python train.py --n_experts=24 --d_shared_expert=0 --activation="swiglu" --routed_scale=1.0 --balance_loss=0.00241 --lr_router=0.00077 --norm="rmsnorm" --norm_eps=1e-05 --batch_tokens=65536 --seq_len=1024 --train_tokens=304500000 --dataset="wikipedia_en"
Below are experts of layer 2 (counted from 0) of a mixture-of-experts language model. Rows are named gate (a neuron's input weights, with its number), up (a neuron's input weights, with its number) and show model dimensions 0-159. Each number is 128 + 24 x the weight over its row's rms, rounded and kept within 0 to 255. Numbers have three digits each.
Before each expert's rows: "comes after" lists some tokens at least twice as common just before its tokens as in all text. This comes from a sample of Wikipedia text that the model never trained on. Tokens count by the router's weight.

# expert 2
comes after: " ", ",", " of", " was", "e", " cont"
gate1:098136174150136135082124162121146105160158154137161176099130106152138144109123151155105142110130093133075171116148154143099128113123162130125127121119156127149148159167122151128075156130095114143149136126123140100109092181143144124132110160112124111112098135154059160117129116149143120136166120115153095109133132161184153111117135171138091141116123126137147122122125097104112115086121190110121127119120130094132136123138139159119165108120133118095126137105124109144139185076144081
up1:124094145106173104154091135110165149068146115119129112137184162142116076125170115101150103132096158133119096165125104136127151132123091145125120124106101105125105127094133126159156111100135171122111134150139125142139122119127138110151176119138155150137150141140152125183140130124118113131119114171114094152133088112114097158090114120099135120116135155097110129107110142117167134190146124127065109135102122151120097097186109103121100122124130153167128148160130152137128137132068155
gate2:138132081144118147107126099152105143130138117185108137145101110112106159120140089141179158143119110162144161131141122142152127179144122132118142147122097123128122102148131144126118150180158143131135141144108105132169109139123105121085153126104133117152127092172156126136103129131130143142113201127125113135132119095138150147175104093135088148116104124124130143139165098112141122164128162130155155133125159163092130149083113111133163111170161094157103107136137141149133047138130187
up2:083163163156140164148137110105059132117120154139111137121142144124118092127146148120166123065104142085087115154100180097137118134124144139135121154097166116125138092145154124166174127081095151137102119097102112110085157100115157137125132134130145139111119121155134137119130147138155137127109076091124153137102120124156124138118179090128126124089129112125157147137146135100142150157094108084144142147147141147149110149116127117142080095108148113140153123136146123174135131141171079
gate3:091097120128122084130103152122150113158156142084119125115112161171144111148156157155150099124148102119118144111159114094108128127151127095121102110115119159104099147081169125132067088080094145174131138150155108122144139136121128181131107142141140133128117143118139092154159101117178134093151155152089133132120125123119128139142097165128171145139153102155134125150116139131114163131150128098118166126139154128140148094128112182117168086158173089149102119125176163147137112125137133
up3:161160070135159145147086139097104130119137126125141152168096113176132131154173150127149131089090094144155095107127122164135152098103142149162114117095162097128129170113122097139135137105162144076107158117094122128153106119114152115094127103111107138142132099126160145110131123115140136126117148084125103138117123178137114110089144138058131155117125113139184121134140134141114148098127119133133119161184101147135155154170163123145132134137160182154138123117121134161142120164146150

# expert 12
comes after: " con", "-", " F", " E", " f", " In"
gate0:154097118094156124135158135130131173106180154117100147145125139160147128074135140130148149158108112106100149098130120136115168135162119099103087131155155144111097123112107150121096064133161133134156140187132128103133133147163121147094129126122121122111161155130133148134096109158137127150069148157125121145112089116159107167168140140102108145142098109150127147095136146138140085118139118110096125100143200146131092119119137183145125128140121131128155151079113122123094119139175122
up0:131150134105116102131131120119127100153113101107147134118085152164155122107096162139182139106129149161122137111134096114092115146147090118107110157131184126120092122077128094084139130141103082135154140115132137152120132152118163120134140170093149117127107114148126127141092190106093129127082131145119113120128091142095115125122114148108142120132107095120112096126140097136153154122147135132171186118167124088131117130120094124154106101135147207156167110157110086121107121106132095
gate1:126152174139122111132148111138131116106117157133147123146123116154100150148145076163136125106163080128113111122145113133137077117100100129164171093123113084117096118144139118103132161153113132111145168121120168087115110133127152151187076144154152126109153121111123150120134104152107146148121127169134142129152126083127119140133111136112102105139123134140146115061082177122141125103128105108112145160105164105096095134109124126104123121138090091132171175157126090145148172086149144
up1:141136133100129136107152141124143116131146138125152133065092157134139177167135113154085092169145099116150111126128123116120159144130103078157184104136165117108109094119145145155081084124138129121122095116156160105173138116087088087089147144160128149123101121126133111108127118094112108094102110130138159141107122110123147111126148123075115118129130091103166098128124131166169130151134168138096146150158112127101166097115165137103090131125134114114102137136112118171104100152155112
gate2:156149134143115093119171098146138136157110150087127119100096128088090102115127133170124086132120131122127169101137110089078119109142160150113128129168130120152097157141135128131140110178156141115105117118081132174099085138118082103155103138123137157128161142124140090053116157124116112127117163124177127084110154113133114132140141142113146127112145126120131153125098128125126081140081109148108120155121153151180129125125174098144114113132146142146139105126118097103189133127158120
up2:084074160093154149111106142131165116111138139116167128109124098131120122113118125144153112111129136106159197119100139139145125107120167142105109130100142124082166121128136125120150153089118150106133137095142109154140089122095113084077120145154155184178137100121132156101140124174139118127137133142099082132154084141132114109125137130108106092109163162163132158130116144109119145094138173129092151072128132109090115118123140089130141152137140164103116132110178093125116122126129149

# expert 8
comes after: " s", " S", "ep", " th", " g", " G"
gate0:135110128097134127125145102134101159106107149126092143153133153136146082112123105115143145090152121143151131143108139141134126109111125157124140074150094114064093156141100134112149100090100164129128149126097118143121074076117133128154149140163111078093107086144172120118175158134127163123165111119101119101118097115097174118159093086086100134155120098121110106140136122152114140143116090158137163120157122113146173131148129134121141148175135093154127138152143126120160132163148136
up0:119176137115132139084129111117149123128128123166132091100132181132159135103116161151116064114149081105151132075097126122130124090110123130129150168132103109161106081072128103159071129133163107128107094132139124126152108104113140130139124118152149139148110149160072146156140114103130130158137144125148146142138115131086139145131176180145160127142135169099105175161117115137116144131150137091127152117152129187105122135156121105114142100099104135134124109102156123154155140114108110
gate1:117092121110120115119194136166154112130096152102128083107086121146166107159105158075120139122158101088093097115118126123108114109101163150115052125100164123154139142179121140104139144135150163121173110157103152164127129097106151119168153133130115115094138131147143096114082147136123162138132113157111148120142126121128144132149107122119155184123108135072154139137160132153154158155132149133084129147101142076109129129100099099113116147147128121110113142112130101122138128124127135
up1:123123164090102135149142145159139165119165183159134116171134131158096138110107104115122182084126153149115149113128105110156147125104140118129114134177138128099144092107149143100129144084094113132172099104129122173090150150126133125142185083097094118099149144103125092125087152129127143152127101091117094094145087119116127081137107080130083110127114156137121121137103094133117118113127108141179111135123148118142138131138110150144103153133072131126122110130100133156130141156165117
gate2:137143110136127110115139158137157142156107164103127132133121110108086131114111134119142087117142149129122147111104110131112127138105096139097112151117154108117112110097160125126118124120133089135148106116135120119155138148159147093094155121178159122162135125128080102107156126105131175125169099131123081190110153135130140126178115121144103148156179148107109093148144093113101091124181110111146133110193131088154126064136129114149120121084089126144103167143164145161126114121141092
up2:128076133144114158080130140109124153122109073165128092123140155135124146091122107140132108119080145136166114117167113093137128138127133119066136138148135130082114115133147121143148164132139162079133147121133085130125090126170154114113121131137139120095105113105086140131146103107124147113134095115154135138138136074127134134131094151124158124199110135137101170182150141126115137120109129123139119166131126081169126152114117118108135142166076141132125147123082142127096144180115176

# expert 23
comes after: ".", ",", " of", " de", "ad", "g"
gate0:123119101119118111142100103116128116117154112167132108159125094146145115151138215102090137144139102128149110093154162142137095119131121110140118091106113120128141154097106115112176124177135178148142143126115139129117110117087110076121138111106133125133180115168109140131118123123100153125139135133126104113099107135215135097139148157120128103156114155089118140125155152166105144127165145111097147116104125123154116114114094138163158128114131147091089136095143130107101165171169134
up0:115136063142143126115114157095088111148145116115149128139153102129120116130129176141122137110140101151074170138138131134126079122141102126154116155140086139110122126120089161105159124177137127158112143124134162164142139144126092105112116124113136142122138149192091162132110119114166139111127114143106103159142115111177156131126133147180139116166093134096108131143126122103118106118153151124112118133110121102120102125136125088125133107178156165200097112096105178088129117134156165
gate1:145127136146123141149107128144145135143124130124119193125135126083125139149149118148146109116115098091138140144126103128151155176078146146146111186128160179112136141136115157135126176145144112116144139118132114168135172113133139121186154098143105092106119136128160121130143070120114112122162122101134128102127088157137124083127167177148097078129119170114151120117119152111141087137159110143127166096110133115121095145124120083111108075104124135118101092089087131107150121162146125
up1:136115067141152153105125138126105111110138120117144160134144151106137161137134160143097148092148161160136144110139159157151119118161096137113128121129087087146133091117160115127145142140108127139092150135114124093162126133122125143066170135153137147170143162123137083148136148126127161089142117148097092132088150114117132106131126148130099144104089147094117081152154125110143146134152126113147157081101134150095160108136083128183154151118134165150128120113156126149175168133068127
gate2:138128145138115104124145148109131121111124110159129145131106129118131118139109170133136123095131111144133125100096130145107144140149103134199146119171132154138149158133120130194119118178153106145178157107171096153108131128112073156151129139153107129112139150105109105080144132131082160118147152108143105164145129164144112105091121122113122178127117116181124103145126089129104087121124162152122168121116140147160123148098146143148133149098079159105093081149148137149117148145108182
up2:140118135137149195112107088152170135132118122077137128117121111165116137079147107132120117125174135136097126122141123092142090120094100119097120167121150139110162170149142113135188167132115145116089121131157152106108156088138133114115132119102149083141106122136121115129152112132139051141130097132112089122151078116136133107126088116127151154153174160135081126077140152118118121142141096157119141157181112126128101138144109114124118131148113140119152118104141099141118142137097178

# expert 10
comes after: "1", "2", "0", "3", "–", "_"
gate1:126160157137130109096125154116092122102128103121176114148161109096158109133148129148096107149101117127090135157136104100121109082123147122138098191149121136141108125108138099111099097099118104122076128119148111121087106136187142142103145112161166151125182119124137128146123132136132104099169155152152143096101111121089140152129157121138147118134057102077101115152099109140135102110116115095132106134143113145174083121127110098136154127105115155156130145117107111150101166093109128
up1:102157118084095123133155132148131119108130109138157142128154134161113131126175106113142084077141114145152144127123107087081146067147151148155110142113125121087141127108103121107158139144093083144121091122142127131098128156121116166106181134104128134098156124137104163193099130156127162133136113154177151084109146144126101109109126109114108112138125115093123118134124107136133143116138089142128122127170109151157145174105160180157100124165097149150124095100119108102132152099124155
gate2:147086116131143091112066156159152123146151120174133135098117152105099113100090109081121143161159155118102131123136175130114172115125129152121161139084133138128124152106108098120151167189150110160149092127137128183130102127107117107153117145126127121137104137149127135143132109148162118114119067137131129136086150122140144124096140124125153141147160150137131162159136136152056101098144123123083107122153137121123103126145143086128148158124132119109117100131139146174112123088085095
up2:130137134169110096114106132147151121129084067099138102113155147149112127136108122101169150123117121139153105166157111137106124138131073094138102174129172127140098125098147104132119116140098124118114118169137135164153089130137126116143191152118119090167135118132106134138099140166122138103131161124146138129129136188161133163108137107139108156083113123164160122157119094149128145098118122106149149100103144099081116110087132122114136098181181156130128104113127127138154174143130099
gate3:130122177116126123166102089137115174138119140093178115125109137137137120159140156165097115132144150114123066153130115139148132162166143162090138132152144137164114153167126076089154134085143154169145135124159112122124119117110141092130129109115102085123123115175114118124139073158143128150121136142128116143109112093163091113130139157101105151108113112113119125145169134094144079116126144111097154108088136122124090087100120157159104083151130091095146138169102117128147135124120134
up3:117136143115161153137150121135120091129137132094131097161127131141120133176074121112124154166147158164117122100125126098121152123150121119135120141124159171154141130124138144160133134124089104137156144133116146117064119162128091117164090119093128149162155161143109139117090139102102118116110128168115155126113152149108101117106127135117170095108104075162144145181156175100119156134120118093116105157160206135104135114124110116128140130123160103104116140181181119119112106119123161

# expert 17
comes after: " in", " of", " to", " a", " and", " on"
gate0:114105140120107105149111116109145157121114160157129160133156165133100107125133142134138130116091112103106130114085110153123106095131137118094140134063135069112127163117095121131103160083135119185118159172155109145085164135053159095148141135155140146153137086130112170148129082128146130100146130134126108124150094133114117135082103092130112172101147122150128119123132094134132114159098115146105142144127139147146045129138150111125129114149140156130145147165116125141150130150135112
up0:157101097118143105104105110108136138131127142119152134132143177135084101086147121135105107118112131112136128084078117138139140136197121089091106101136105109152097088120069101154162151122162112106162104157164119087091144158134140170107144145197106131135111133103114110176144127121146122119115116125155113138143146120111174091128132074093127137129159162147127149150120131103106113130100135156101127149101137101131120104092122148133127129174116123107137135096102134172131140114107118
gate1:104113093150098103123114078084138187128150139137154137132121102106145129142073108128132094138129138084065126164155113125127124151140156124164124122111132095157126128137157124131121129143152125172072148162151163119146134133143182126146179093104127097110119155100119115143153133119112115122100122142155136111145162108131150129146057118158129096105108160158103145134137076147163140157180134109109133112133107095134102120118112142117145096160132127151155094120130133136165120114161120
up1:124114152156147109120160077164154103105135087111129117145117134082117108091106156123135117129092122126122100154149145107114118132137095132144107115115137118106149112133161075121199118123145147119098115164166108091127132157164127138146089130103127144146122154149158112133189124112142107139140137131148121130102179099111150116098129133112113108114061142173142138111117094143105099093155143098146110172137098148129102132123124139075103125114133180103131143083142120130068121114132113
gate2:130161176117167142132139139179154115104136150155119090153124124124126132096157135149153136115111121105069134149113125126123143166130154161122101115159091115158142154114111155101114130115182160140149097078129139137089115168079139176128132190117101089092139129170162116122083160176094122125125148133133129097102116119126170121160109122154148155149108118128086129142109112148096134102139122136175157129149091115127143139147138144127121106108126150120077131123106126139099125138102108
up2:116110115124139090123130127138121154088143183107143149133131101122128128068112130133145103148090132148150151135118091160171122162139159147139157121129135190126140141164136113140121087151091125136086131108137105084117148147090133125093121138123145160121116097128153098149068155110160130160121142115116135109104124130150137137199131135148164155134102093136135145133113127111122156121123083113192152142085139094111097081120137121091122119118126106118199134137111129156108133136108107

# expert 3
comes after: ".", ",", "9", "7", "′", "°"
gate1:112155134103092141099156138118153128163100143138112157169145070096122110100124126124132115088138100115102165104120161160123109083110134122152123183206141124128107154159149152117154149103154113111099130065141129125101125127123143121105123135135130126134128096123169124129149169115133155141177145102137107088125087144118156126093114090120122096128175128135108162075129130125125127118080095102132120124103128164145151146116104133147176116121137117112159173109102144150107149119108129
up1:123147125144134139107127116158151134161105107112126179116163155159116135140137113116125154157151097142109179118122145109095069055154125132142158124107166176126160151152130147124143119092183158135134137106126084120065108128085134122132152154129117120118149110075137123125172166111121126167125100158120130109140123092106099132125112093139134098135132118175114138095128141140114126150115184144115118147095141139128126133166119177116107135135148163140133131150109090117122160085127153
gate2:116149177103151128115122144095139107095132145188135152129078178132100143136086148111134166100147183107133128132178170118118128117125098115145113113139140132152071134144137112102118158180088087136129114128121123170128110136098131145109152123094168131148125145129155136117178103157118140111129112119120156119111134161161155130126113144118133105181096117143133084147165126141116170135089118139143139147109125108135122144155109127121113159148140116125098161176125172165114173097118107
up2:105147129074088110128105123101114122148138124084103133094148092156102109096174106119115082114167116170125107136107095105113138090148118123170163148120129148090172124121144156141149120112149075147175149126103140127109159139116088126165155115123115111116190174197105130147069132144149162124137125115149126134162163131136163137138106134110169124108131147130128144161130132118117099142151111161117131128148113173126113132104133112118100130149127100125157122116139115116122133173158110
gate3:103169113100135142165132125176154118127155092153132137123110119104149183164144152124135113160134111124100101141094154134139140174173067131140085140135145178145117179150140165119127178121176097172141125140085133142109142141120124132161110115137136103142118108135144106150098129114101091142169131170127109162104110108113074100126098157161146101132114116117128170118139138097123109134128138112149106160131146162133161132132113101181109129123163117123158136111114140085148128134146141
up3:153122165137109097107110121115073115137142135073159137105141131118136126106117075122155131115162113128121128086149113146150096120120171134138115102134138126105164109106134115127132139159122155160116129105164099099140087130114101133107092137112077133134134133093118141116133113181143132075105123096126143160113126145165119168082185107162133143083090164125121119129109135121147138153139143103187079137137105129140107117105139166106133098119126167132129147120159060112167129121123122

# expert 20
comes after: " |", ";", "|", ",", ":", " /"
gate0:127137116133145122131114139150169147128097116136128106180112149141127118103144115086117112091107115130110177144125172106145137089115126132096145178104121126123128152091149095105121117160152156106120138096133145119168150134110154074121139179127125136115125155152119162103136105129111157115154161088102184146131130105130106104159169093167150099158097149084122148156140137141128132114073169165116125172109130161122106095133103137122142143142142135122140160171188114117158117120125100
up0:105138089106138105112107144096118161123113097117168138165083183118088129112138175137129137104144126120120151153122100163091144090119121153118136161134117131140105134138099124119125134134171138118153114049105074155185136131145166139142166159102104141131095126119153111109116135136115139106105117153107119142137135101134115154131110149177131094164128138127159156184094110138142112127116116113154140144110111135118144141103126062166138117136121153158175152092118151112159103140147135
gate1:104141133122098078140132116186102086113114129116144087167079086107132128141162143080126144120126113112137123104137147137119139113092124136124162142133135147166095127097123118138139134135137149116125129103116080171131149100101107141133137109113066140126074133146127153120123133134065156164129121117124131077126075147134186084147128129140075136149116135118105072159137105130152092159116108136112107129148144169133116143114142131132114177104090129132103136112119119128118146106152166
up1:133106113129076172146157130145113101133138092121124144132129133157093140113145095171144146112141138133149108133125142143142118135156128128128099105160139183136132138143173114101110103114176119130134148160116094141180141125177087145104148135140129154164121090147126151136156125154133134115110124115121146148187120142110131119134087076158084069107115141127117122133124154166142131133171153046094105140130117109137156106093126145112111104124092108168121166113123144123096144157155120
gate2:122053130125137161161115113132081121130117132145151094127125166160133080164146117151148151136133075096140119143114166134098139139127114126124127065142123140126151138083138114145113088119115075108141073118098119138089133149139150167105091166101139142136176110141086140111169105140075139147132116100145119132127140141132135131108151125130122129096114155119118164128112093106110116121138147161123099166112162139138129144096090148112173114139127154129147137184145101131150100112152152
up2:130157141106113153121134109064137146149081134100158111166130125104116105105131176113145102101121122093095129129118131144112127147127147107132112123138105141101151126138076069176112108135128169112126102157180101117110114064105127148090080072125155118113116120127078141117088145133101136103133163158152137116118083116160133114147132113150106090116122137150163136134123086123126141156170131132135112116112118126156139166114096099104115160142109135144114127100157100130137089160151136

# expert 16
comes after: " B", " b", "al", "w", " W", "k"
gate0:177143143107126117144121172138150162140144096129119107125140078159172133125125130129083153116132176117159130166122127096059131118129135121147068141133106114105132134138139140098118144144111126098164152170121151136162115147145065113165175149143131148169157111119130161122176108093143077147146107165133128114136113137116139126159105122127133117138199126121137109155110117154122090138112122134089113120163120164102104133138131133105141118143122184140150157131146129136140133142150173
up0:153124132094141112144107172094103131120101074142123105115146133126137093136087110142144096107130113125148096125091120095104114121137133131132118132106089110132102119153138138093126141140085137136098175164116120204145136183094124062131068145117174103133134099147135157129089127104128123153136161129180120148121119154120141145137124161154140138142105148135099161117096108083116145131144096173142149139111131094115140143136115110125146119124111174106109141098153160141098089161129129
gate1:120108113094119128113119093129126139156109097120127134123094145073132073114156136144163118125114134134117151087116134127133188111182136158121119089108175140116146156144122130149136164136172107156127127138082142182145128193081135136104129151101123088090160147133117102127127116114126139109147141116102123116142147119107091157172124121096112064117167100143148172124113126117153118091143138128140122143105127124118112151176120150094153148120143127152151151121103167106167166145133127
up1:115135105105104144106168115121155114153115127145113136119162148131146105135102166114112094117131099130119132146146124153061149106150138101125105148141133118172090126120153079125172163133107126117145113127140131076089140122140125137163095158134182130149138105110155148110106136138116098094142115139147108124162072105088135160104121104137183136090147118116120088096103154115097140121084104158093096108135149123115129159143081152144153177137127144161139148085127110171143144131128101
gate2:116135126111151122091148130163164114126102100115116125105098132159136119160116113141128082130155116083124109145117091141130100123121090097082119109072118118055178121113125150120128094134114166139132086128086114150101123125166160110153094173143111109117134127099120158094121147148140150147137110157178126113122119133126132111095108137118143096124129138144154162125106159114125110096124084082136118074122137136124122122118115200097101134141191097112141131124102125157121112155136133
up2:158150099117120078142167111140099130140166105116130161118173116134129143139118135113114122111140102171131166112109143155122119135108127178157134179148126160157125092132108143174143172112128098137150166141133162120109156152141118165104162170165153135153148140127146139088132132104106120112135123098096134132112137139158079146161132139127132144139164140103159118123108143142059126145128136152111121142143095158142161138131150085147097137106147066149154134138166121121172139093116081

# expert 9
comes after: "\n", ")", "s", "istory", "us", "ic"
gate0:105078099146113158117113132101092108129148172163193119125161127144114124137170136149109112153091117096111141122080147155137131130118138134148093169101169114194124149117095143121129131119129095120131144089117148174114132139133137121162126116099097127111094109101152121126103161127137218121132132139105110152132091150104134110132158100136109144098135138125132077129086110136125089127106112101158165128140117113130118104141150155101168110120136131152122129143121099082107104153125156
up0:122133146119100095093160126136161128136132086126099120116126154161150102138129099165108102109133095173113129172170128109116141126198147140143155081107166151114169157172150133141135146124162140157144134078113129141123126122141126162097131096147107129102138168132122114141115127159097103149089096096103123116151111101123142111085108134157123101147103124089139129148127105111121124116158128175122084123070145095064118149104134126153098089142130146126146106095147143104144145130107115
gate1:152119108119140112160132139132120140127122123119175162136127146113126088157127112167133121139076117125088119089112135118154149147110112075129112167100191126150134125135127117109098099135106087148144150152105155130102169107109149154092110144125087138165099186163093109127100142155119113100103144159131137143148114123116149144094121110181096117119126135100120139106114122118097131089160170134093088086174152115169123121121139147173102110152120124164104102116123118113093128149128163
up1:150098163166126148089110108168112091168113139128134113162117134119129158098124141126092089106105129137170123151151088119134149122115127129134145169117084163106141149135124165134069092128138108150155141135138166090131165122099111176093140117130147145115134112163129102151161139095152132124132129160139125149138128092103105101158126149157104161125106133154125116151121124102113143128208097116153157123140075115096115146118088143124133071132134131148137098124092096112150156143095122
gate2:117169146124096141110130148144163125114117097126164163116120134133160119128145149112142103133163129152127118127115149164125119138116161113101109110129119124116101136121147125133119125131129120121148153044100112169138167135158147116149132114067124105148139129152122118127131155103139104125139107117161135162171122165127151118099138120138136140099175160097082131129174098134130194141132142113117108171139112130161150102155138065161112147142165145136111159105186139127082120153065128
up2:171139125146098148111163170099160132146124105113112131111132123149156126095152155117155137105136098109149133180144088072080147163135122082124136134126144085139139096150142105088168164120139127131092100128122106118075072089111127137123142098154113121138157188124133114102134144134132142145093100161127118115123111129128135140108119124147087115152082095095125103145123075128129107098114114162102115127077160131121110127146088138143108120125073121107132136132104112114122118138176131

# expert 19
comes after: " R", " r", " H", "R", " D", " h"
gate0:089147126122128130137083154137127110137117119134141107120111122138127087135148164100098140083115089125132122157122104144159121158145135135115127152148106143084154137131126126098099082137111085110137099141176120157123100171065142136092107110141072100151163133197121142130136118132105119142098099165143099113102130123142109088120136084108156144130100112079091141125138152151126118159111112139102102126113131109125136104176118100099135099116096101107132167119130158098166169147108155
up0:142101169145098142183092119134141157115104109120147103175110119152129086153167096142147112090164116092103169131135112121134137120158135138135159146192149147100109118144104138146109110137110120136162162130127125145144104133121130129122122123121110090129127107132127131141107154138126090097151131137138086129120108141127104114128090116085116118099136152146028114116075101143152140135116153137158144095157107113139148127152065099119112090140080120121107103123110123122113132166151162
gate1:099089127109116119122107152149104189126135080105172113115114137076085135157134159135108142143137095140108154111166158104135131157124081155164112134143127120115140130090096139163142112114127143091103168135104135134148148123141131112114118136132147081089138152138117117083102146150130115126122164158125119127128136152126139114077128148115152099120152161093126142140116114112119107124161153123180100153094109118109147136243123139133104104155106113105120121130152134135107115159117126
up1:155123126133087125118176136126087123089102145126123090124153131164147084090142112131117125151123134113143097061151130143157146144095136100165167145154116117169115139170119133116088163155174140155109140154123077119107130122129128150144125149108125119117093163101130148131139122149170145175150097106113128140096143093136135097165105079117146111132107133130132102159133141124141131088128106184087123168141130140095080096117138164145130151143169134122140129147076124117120153125147130
gate2:121106122115085079108158104140120128122139138108147097153108108148172087140132173138106151137133157115117115141143133100118116155199119111101132135133160077099138117148147098144143069124112123121114142141116170114144150114139096138129121154161129128154196140136110144109115166131093089123150167151119156116123113110129121137107105114125097159159091151132119088135123115109139071113131091137147111125076135119131133133116085100150115098150088174148106115139166138145135108182118146
up2:144137129142108134157110126124113154076093170109148111111107141128114136131143180141138137107121170137118122143104094148120103163120105132166098127102125139095132123120131118120108176153133161083175183123086095096130135154093141134168157096115126105140088129144130155144151136121180137088103114102120128127103152146130090094139171145128088116139122146092152156105152118118123130121129098152133113132143116127071128138131114152112107161149140087136122130176138042142103138154138126

# expert 14
comes after: " P", " the", "P", " C", " char", "3"
gate0:145135114157119127126121130126101141158156141112084111136111127105113133137105181125081164118132156144110137159191145144107148108105100089128113161116147085078104103108166161143138151134098114104164104128130127133171139170102156141107087119087150127131115151106069151130100114112157119117148134122134090114146121157115111124109121110089145137125158123126125150161134085134137059132140103098094163133141117147124085131149150156133104091159113153118135146161117104104107151124170105
up0:157148148163134165119158144161117097119068128176122143106149102101145102132115102129154157139149152142153124112126137131162121119139117167096121086150091127124116126129167117113121135121132106122149152127122170084117156092121126141124100137122152095088113168120167083147137121117121087125149102095124117142146170112159147123091138100122093155185115165124107140128139142150150140119096109161122114160163137106194150140109108174134101151139119161098149118086138089110139104095150137
gate1:109148105119156094137106154132117137133115135140147158130150108140124149098153120115126132127113121109106157129069165150116122114130140156103143142116144149129114111103171105139048131103084108137167136115093135113122106103138073156106132112135125105166108099157169117203098173123117139130105170115115137125132131115101143098167121104113117171145171172095118082146092096129091111184118136124102095138092117132147130132126120124126127132121136082108099107154126129151158157134118124
up1:109149148128120096177154171119127187116115096132138105109128109130129082144161152126118134131140148113109154143080090101113141138135123123144104126161174173057131129111123088138105117135112108144144177140142128155149085154113095140136134109080133160119142111123131133116129133125173158106150125141132162099118131104152173142122080106127134123152171161150121163150104096111129105094118154157134143126160133103116172153137110095089153106151126123163138091103111157150136131105169134
gate2:135102104100147139129120146107134138100105115140138145166104114131162132112144109073136069131093150157129116140147163112125135148128157122139133139108125122174152131093125109159204155127125095151133125069119116108147129135150180107094113137102113111163138123140146119157118152132099110155133162115123099161134118147167132135110139154123117118099173123156142119097117129090122081184128119104115130108169118109139156145167131162134153079157137161151100122085078144136132086127151135
up2:087129139127189125103124137123131146132090127168147196059135149124125111139142138119128161126143107115112153122134101138184110143097139147160126178115147121110129151127140124084111134137088119118122181140098125133107148110120117146120117140177130156162118131162158130139150180124125127094104091123101140123183162145142095096171133106137124118154144158154128155113123178153095113103141134163091140139165141087124137120142112115170090149128110113136154101102117101149132099132124118